From a checkpoint of a small mixture-of-experts model trained on Wikipedia.
Size: width 384, 214M parameters.
Experts: 192 experts in each of 12 layers, 6 picks a token, a softmax router.
Training: 958M tokens, 7309 steps.
Below are experts of layer 4 (counted from 0) of a mixture-of-experts language model. Rows are named router (the router's row for the expert), down (a neuron's output weights, with its number) and show model dimensions 256-383. Each number is 128 + 24 x the weight over its row's rms, rounded and kept within 0 to 255. Numbers have three digits each.
After each expert's rows: a language model's description of what the expert responds to. This comes from a sample of Wikipedia text that the model never trained on.

# expert 36
router:159148132113114172098110081085099160131111139133130112091072092148158098105123115119142097122109179131116138094154161130163103140090140145125115095153132111064128158107144138107083073145131151147094088147141167122112128121145167164130141141127164120125135063138102086124150133151146085129130120151110093138192137128110127175098097141145162137123133131153124166113185150091141116143130
down0:193116136113138137154117161122119103154113116135100094125126132115159116163097154108102113138133153138156114091141144136094115138125140123126151148156142115151132119125128102130148099111084130151087147157109186117135105117130162164081080165119142093118116158175156137119184101134116124123092102134081111122127161084154125122141100122097109159172147124114095087157122122116143147172163
It responds to: Numbers inside sports standings, election and score tables between pipes or semicolons, such as goals, percentages and ranks like 23, 19.

# expert 43
router:160143166118110141097118120142120150117098129141132136104078117143160115101128110165140099143090122165130169092133149184149110132135118141121161128123148120113127150092143160093096084146166175128115102141145146094128097098164165158153132124171144122116148116146127112112136124159158117133150098179101121166156119107119149139100091157166127139158142161137167146101131145113129133151114
down0:132146144151142138144112138136118120120130064122136135158144112135141096124131072124150120114134111110120165133084097157139069109134160131145114116099136127169107126069105109115148153090149122151162131139166137156131155137142113121154139136131089133138121103156144133124105123102132126094105085169095155138154071119141146131093143125141132123154153158170095175122142129116125129141118
It responds to: Numbers in dates, tables and measurements, such as 24, 28, 294, plus a lone c starting a word after a line break.

# expert 24
router:156135135089141142116118102104098143088119149131127140132099089164131108115102121142154081143116135131121140121180174145191125165121116151087163120122138114124113137093145131112072090144150135148110092154182146112066130122153145159141107110148174124114143108150101091110120138137148111150149080135072092138139112137112176135125100138146167131157184172145170164124127118113138102143118
down0:101137120151117146185133161165129117109094123134102157170117101094121087100148136096102144110146133130078165136089144134133166121112083161140114129136126129128110081121162107140123182103115078129137095123169127152147150124135100123136134116119147174140115137106131125105118094128102130105140127134162152120135163114143121174127103123138114140073099153135096144124127122116127096152098
It responds to: Line breaks, mostly ending table rows after a closing pipe or ending infobox lines, plus semicolons in lists, such as 's;' and '; B'.

# expert 0
router:140170190125131126095051094146101154125125138148148153101133124151148102135087060129126109109122163130122143115158153130146106146130115156124145106138136128078106175125172162096083096132153134141112090174167116124137122115131131130130132133118138116078124128139095135106126133151119113132144142153101134134130134135110144131083143109135144137123116139173139147117146188117147084108111
down0:133159116079089155100104116130129168115073142116122104139173125144092130096116157108150096127123132119129128117094131137127113114127117122148112131132157122109117147076122103134114122139144136092158106105122115149095122121113163136071110121131141149121148135140126151147195108138132188190132093132145166136152119117157097122121114123086123138130145154152147099192114167123110121157113
It responds to: Country, state and city names in sports tables and rosters, often beside a player or club, such as Austria, Chicago, Poland.

# expert 4
router:135175178104133139117102065158097135118111163145147139133127094171159079139106107145131106131102180110111141105168153134144120162117139146135143125131128121079113171123146169105106097128156142145109114151135143112111113125136134122138134140125119100090139135175107140097143140150150134133128100158116137164152119081117154113118128124151146142112113139151142169088109171151145085133104
down0:109150141120113133114166110121163089166127151125115102093098140149112083119142113140079106113139117124131135126111172097158140171139117113116159090115103136159089142117114109144141161183130149102069113160141120114083156144116156141122150086082132098089091088157088116122126133120137127144138105081125150134195128177107091148110127100182121091115175139106122153115122153082118077130152
It responds to: City, country and nationality names, often in sports club names or tables, such as Chicago, Iraqi, Zagreb, Hong Kong.

# expert 62
router:135147151094112160100120124126092114135111143169141120115078112167144106082101092136154090125090148142097155076145173102153115144123121143127124125156147106140109132112168161103088103172157125107114121152147150102105130106160153122151118133137150101116157125128147139112161165150135110136156095173122092127138114073112141175106104119151144134154128125146143142115159178110153101131134
down0:115175162129114105129113138185153118129160116147094128127106170131084181177095129149110145138083122118127153129130155106125133104153122142086138079105116163089133100101138130138103113139149144140136118132079134132102092122166126107115123112109138120151127114120128094137163117150123137092131098109169117143095079122137141148121162141126081152124142098155129132110110128133156105090135
It responds to: Common nouns after an adjective or preposition, such as range, areas, end, effects, history, intelligence, often in science and research text.

# expert 58
router:151168152098120175079089120103081143116117157150166131087106124153143105094111072143149096140099133166096125112155151166144080158120129135116139126154170109113101116121131150098103126164148148122105123153144159113101119098150159146148124134140154115091166080143108123117143152171153100161135107129119116128155095099108151140132097140142151147147124135151152152117155148116153121128152
down0:109125124140126106163117167113165101115143155179169124115072123130172116110120125145162147141126132158118169126127111158121105144114114174095108124167192098102119086125104153165082130116127115159131109161123139140137111148125111106091072137112158142134124177121158115101134150152120106109076159094124171099110128149148141148132145129103103151149127135128144141136130144106120150085115
It responds to: Honorific and rank titles preceding a person's name, such as Dr., Justice, Governor, Captain, Sergeant; also numbers in tables.

# expert 48
router:152160134124126130077118149098123165109127175181148121090101098134145072113118109140149118081128139145103166122149139152122093176139108143124124110125138138119100156130156150103137135188142154140106114145148133119113106106168151139132120089126150119119127131139107115097157144151139107137134112133121097188151097109103158163132071133135158160149123133151143138127133147084154116158152
down0:130158109144126131159150107119121146173146093158158126098154133148130142143165145147129129136101105134170080146112122126120162101147173139122130132111119107113126132115130079151142097160094126082100124118159160100130152117116150140133135133145150100118131140141117171134116139145159126088105139133133143132112115187155126108090131141114111128123126120118113190077122132112144151078132
It responds to: Periods used as decimal points inside numbers in tables and infoboxes, such as 54.3, 106.9 MHz, coordinates, plus some sentence ends.

# expert 5
router:123185127103103121127100100144117137095081151145135103096124112151140103124116122141165111108084162104092113110151140178128113176076135180131132114130138109102118142134155122132088102180140133144109126155146146116095093101138142160137125152109150095112168080169145117096145129131116111158129118122123113138164101127097143118117128168133144133120155139157161136101141158125161107159110
down0:115138147123121127114117173120124105135146126081098131142133146132146140147105146137162162163128154119087122165137129151155099139134153157162140158126131126093101129133094149157072108086137125108150104163144126117113111118142143139154142123119142088129129166149150138145134091080132132111133145157098177124157131124184101142136134106166082104125101095164132152128159126126124119083138
It responds to: Surname and place-name endings or second words after a first name, such as Jones, Johnson, -wood, -ley, Hill, Avenue, -ović.

# expert 56
router:162162157114128155094107071100076114092122182136151111113134129148120136128115125139141120131108172162152137103130129192128071165114122170109139105112128123119093142108158127122093096164187126142105081130150159126086124100147129144133111141139139115108172130115114126139150145142145092172142116146106129123126127069116141125114121103140129130124140147161134153135172127126127108125096
down0:132121096154162130128127140108134148158118100161122141104108132114131120125135125133104137118108112172133119132129117186111126123147184121119133089119170113116121127131166155146122140090089077093122161166147140143117169134114121164119128106154107139113078126128142113092087106088135095130137103142168139113108121184152120100158120154104118103123094137128105188172133136129077141109128
It responds to: Capitalized words in names of organizations, awards and events, like Research, Arts, Tour, Conference, Memorial, plus the piece enn in Penn.

# expert 16
router:140150163120095139073097106104112138122097112145131146141132090145136115119125101161145131093106146121127153134142159149141132123113073130123155111153173121107157144135133132122113110171122182155115117154170144132103095147140163137137123101173133110150116099136099108088141145170128101113145099139144118162138106104141165147090095141113177166139162134150143117101150120108153097147173
down0:107098138137142144147074115113156137144118115131138112128133126119088105129128120064130134139128137131131156094110146148168109115110101143135135071079090118144102102155102073179172149100129162096175169139114102138131129144137123120115134103128139135143161112145091097094109087113144124144164147090133107085102124112121064165142143111100073111140124136111094104135112120147135136118102
It responds to: Adverb endings and -ly adverbs in descriptive text, especially species descriptions: singly, tightly, highly; also lone capital letters and table separators.

# expert 30
router:152126127110121141109124132106096164130117136152137092104066136159167100070125134148152091107107120135104134121112164143141092150096112148125148102127163102091141153124123172095111097179148154132101135137140152103105117129163168129130119115131139109136130087122133123140158148164137123145128121162104107157143093127098148182124088158149150139155150151148155141105158137119145122135139
down0:162120129111105175120095109137111120149148158156113104133033135163114140157106175153104130106175139101113120111117100125114148115113172187166144165132129118094116128122143118108116098119100134171153122154105144156138137135120123132101129100132158129135135060077100114130103142093127112118088083124099134148120090116111106151091172119173121131105118163138148144153115132096088101103106
It responds to: Small numbers in dates, centuries and lists, such as January 30, 16th century, BBC Radio 4, and score-table columns.

# expert 41
router:155155138111110151109116105086090141124082153165111151112148094136120104112122105134130127118120154167143137120138128137122120171136137128131119118173145147134110138134156126087127119151122173132111101123158119093148091105157190185114128144136154126100163105123110099114156176146130119132144108139125101149131114138068142136107125127174121159134145134134154128104149145122147096147113
down0:132075124123087150159118132132154143084158131124115107073115142106094140132080134131097158169116156131123135102093080145138154112095101085137098138072126148135103081146168116144150131118125095139175169130120091141167116103154122160124124147147084147207123150128125122153090088138107121139126099118144148111130190109134124100156139131154154134102156135108118121155134151113107122101140
It responds to: Tokens in award tables and song or album credit lists, such as Nominated, Won, "by a" in award titles, semicolons, pipes.

# expert 17
router:146170162104096159125125140104108147145139154152128138122130101134142142140117088127128121109084140168092140127174121153126079122139121135112141140166139113094103141117142154104112137146141143159106102140194140092114115135123143156141122140177136126117168120129124095135148163129135121140141112149076128163114105126138140184109074138145141172174139132145146164109131132097157114132147
down0:100096114149155163142123167123143121178147140131154107122155162125132094129151136134096157112117159142147152146120101138138134172125132110118135149135135135123086161125113119124113093122087117155140102133156082150164113127141145128144117131095123144115150097094117124154140118181112177106164107153116123144095125145141124119124125106161163127127137102086124088136140117118115157135129
It responds to: Transitive verbs starting a clause, usually after to, and, would or that, before an object, such as help, see, provide, address.

# expert 39
router:171128129115121149142131106096106128090083150150115162135099080139148103116103122153138104149117151144083130111152132151130125145090119141123131112115147119112133142077127156112117107128154180137111114116137146112081120110113139166119117117128157119127143082147083060117146150151136089134130073175117087112128119145108108138131119126125149163145141147160139142129135140132159100157111
down0:182134121133124131132107103134085101133124161165128129157149125139116153115107104151134098136152162128135170137143108143112079133090127135142112100134134119098101108121105089126098119097107114118135104118117107130142100136106129118128129114123143042127097088152130122111103155143123147118100154121148121162167089111124139143138085122119160139157160126114148077102102079153140123123109
It responds to: Semicolons ending clauses or separating items in infobox and results lists, such as Bet; and circuit;, plus closing quotes in track lists.

# expert 59
router:153139144087062146071123110138129134113115136135137108118129102130167092111124110129175115097134144132110123124146187123142140128119120168121156125130119086134135121096159125127116113133157142138111117114168182092070128112123131164145124134159121105114127107133114128109125144145105089140114145135118113133182122112117146127087130138144175159142159137126190166090156156123149118147128
down0:107129131145131163125166157100164116116121120119135122137152150143122119110120144115115109089123146152100134109114148159116115156124108140149105119139136088090091128108128109140126148082146116113177123114111151151114128122093114098106138154115148125129144111130130125113114129117128118121135148128143153085095149147172104105135111153175122134156149088117115109133143128139114126112151
It responds to: Common nouns right after the or This, usually starting a subject phrase, such as song, species, description, research, route, theory.

# expert 38
router:133177137099128160071106127120085135111111148168127110117106120165135106111113113139160133139098144127129143105147172151145119122113147154112128079155131146142119138106141143098106115191156158149091124129167123144132131108142118129171121113114162103090113127160144129095125151168083138163138135123122112162137122129134141121118111185147134177154156153194146170110171160125148091113146
down0:128132135116173095140108085107088134104138084161104081131131062104159096135142113135100133164143108159116087074185122112140170105142115140158128072161139141133112143169114114102148155102126121082130112138167135126153177085171114160119144187148135113107125124166102095116113115118159139076146104164122138157117157132087140100145096141134127112149108135133132084099115135109136111104122
It responds to: Short inner syllables of names and scientific terms, such as Cord-ob-a, gl-ob-ally, Cor-reg-idor, often in species and classification text.

# expert 40
router:151158135097141151127072119111065123077103156166125121107127100131147119089106121128131139124125141138136112106141181161157104131118151154107137068152151136077118136088123123084126112179163131140104110140142152110121096116128149128121110098116146117072127119157145116094123140176144110192109137099133126150128140136132146119113121138157116150123158139166152142080176176124154071115164
down0:150147109125109130130098104065147132157132092165118144114163136118137105142157127126119129101150129099139155124114166128139152098121142165147137118100131140144125165110139152187133137106130100124146113114114129099160164131111104145131134112121180152116111138142091152098132134104161132138139097118172134113111176133110089147157141116137177129134134076157108110160141161131128128104109
It responds to: Middle and final pieces of surnames, club and place names split into fragments, such as Bran-n, Del-ray, Ver-iz-on, Bord-ele-au.

# expert 29
router:136153134107106140107092125113081148119111134181122116088130127190121111119107106138164131089092147114132140129153139127142101111089135154128126115129167117105130150087126138094129124182133160136106126113142150076123111130146134121178097109103176078097119108162145118074197150184121152168095124121121126139164085135107143144104123201154124155174146162157170150078112144132147082149139
down0:113106143132163103143115114148122118148121110131097136134121108136126128101104094107131189119121103111121112125135103099167137156167103127125134121172152173156178123142124147165163097087121163130170146190090114124160102142073123123158131146148147103140085121141160139143102119116147123142103110091120145084151120147133140135122115107162116137144115105117109151105116162091147139131158
It responds to: Middle or final consonant pieces of European surnames and place names, such as Bl-och, -worth, -ham, Sand-ford, Syl-w-ia.

# expert 13
router:139146184146093144098104124123080140126110147139149133078137122147139119119096112133111130126106147149094123150188153147152124160104117148128134129155143101133099109118140144085103122166160109176103090126195148126093127130143163150119105141124145110091169124133102101114141173129166126125131106118100107139124123113110133181107089120158141159138162145133174150124140139074152116153133
down0:092125153139111131075128115133148138088164153120141117069144145125140163098134122147108098112105177135139126175117127163137123158114141093100132118140167141156132135167147133088151107139155139170135105118148102114143146123126094110076124176140120124089156096124137107080101160129115093116171124129170095156166123130140108121098079140154125162113188136118129151097151121144176128127150
It responds to: Verbs of giving, granting or enabling, often before an object in legal or institutional text, such as grant, award, provide, ensure.

# expert 21
router:147168136113114133115112089126111144138103143157126122113105122175157135108087128124168099132103156136123123097135140197150115173119112158116110121130136082108117128087129120104105089154130141133097132142137148090111098108133162140143128149098161101098161092140123133110142133140156119142131130119115120156161105113097147124096120167144119139131149141141145175104127185132150109169140
down0:116153115145159138126095086105135126131112126145143114145080133089120149116087103144146148110134140168129145130089090103081072124134110124089090130082123101085078112082096133099109120148086095121154111140125140093124156149114131130121137140150122127095154110119087151129163088147175149111120116108132101132075111140131148159149114094133115137160148112113114116104161178153132133102130
It responds to: Surnames and surname endings that follow a first name in credits, rosters and prose, such as Jones, Elliott, Timmer-mann, Zuck-erman.

# expert 22
router:167166146131124135098074101113098159109119146147132132060095123137136104098119097137146099117112147152134133137120152174153079159105096154119144117150162090100124128129169166106111095176165122146114102157164126096104110092175152145127130143117161113103130123128121097102142149150118103126144132165095120124133131138093141158092130145118162143136133133140156151128138163111136107119130
down0:142150144145151130136120138147113102133168148169123169116120124113084117117173068122084127144149117119070157112134153141121096107152124170110120153132133104139167119105139109135170123123131142110131107190162153109147152099146102128087163131157120119117135098153178108094121102112114151121099156114112130083137161109115088115114128143108159142159153147131087145145116136145152086115156
It responds to: Three-letter country codes and their pieces before athlete names in sports results tables, such as USA, ESP, ENG, NOR.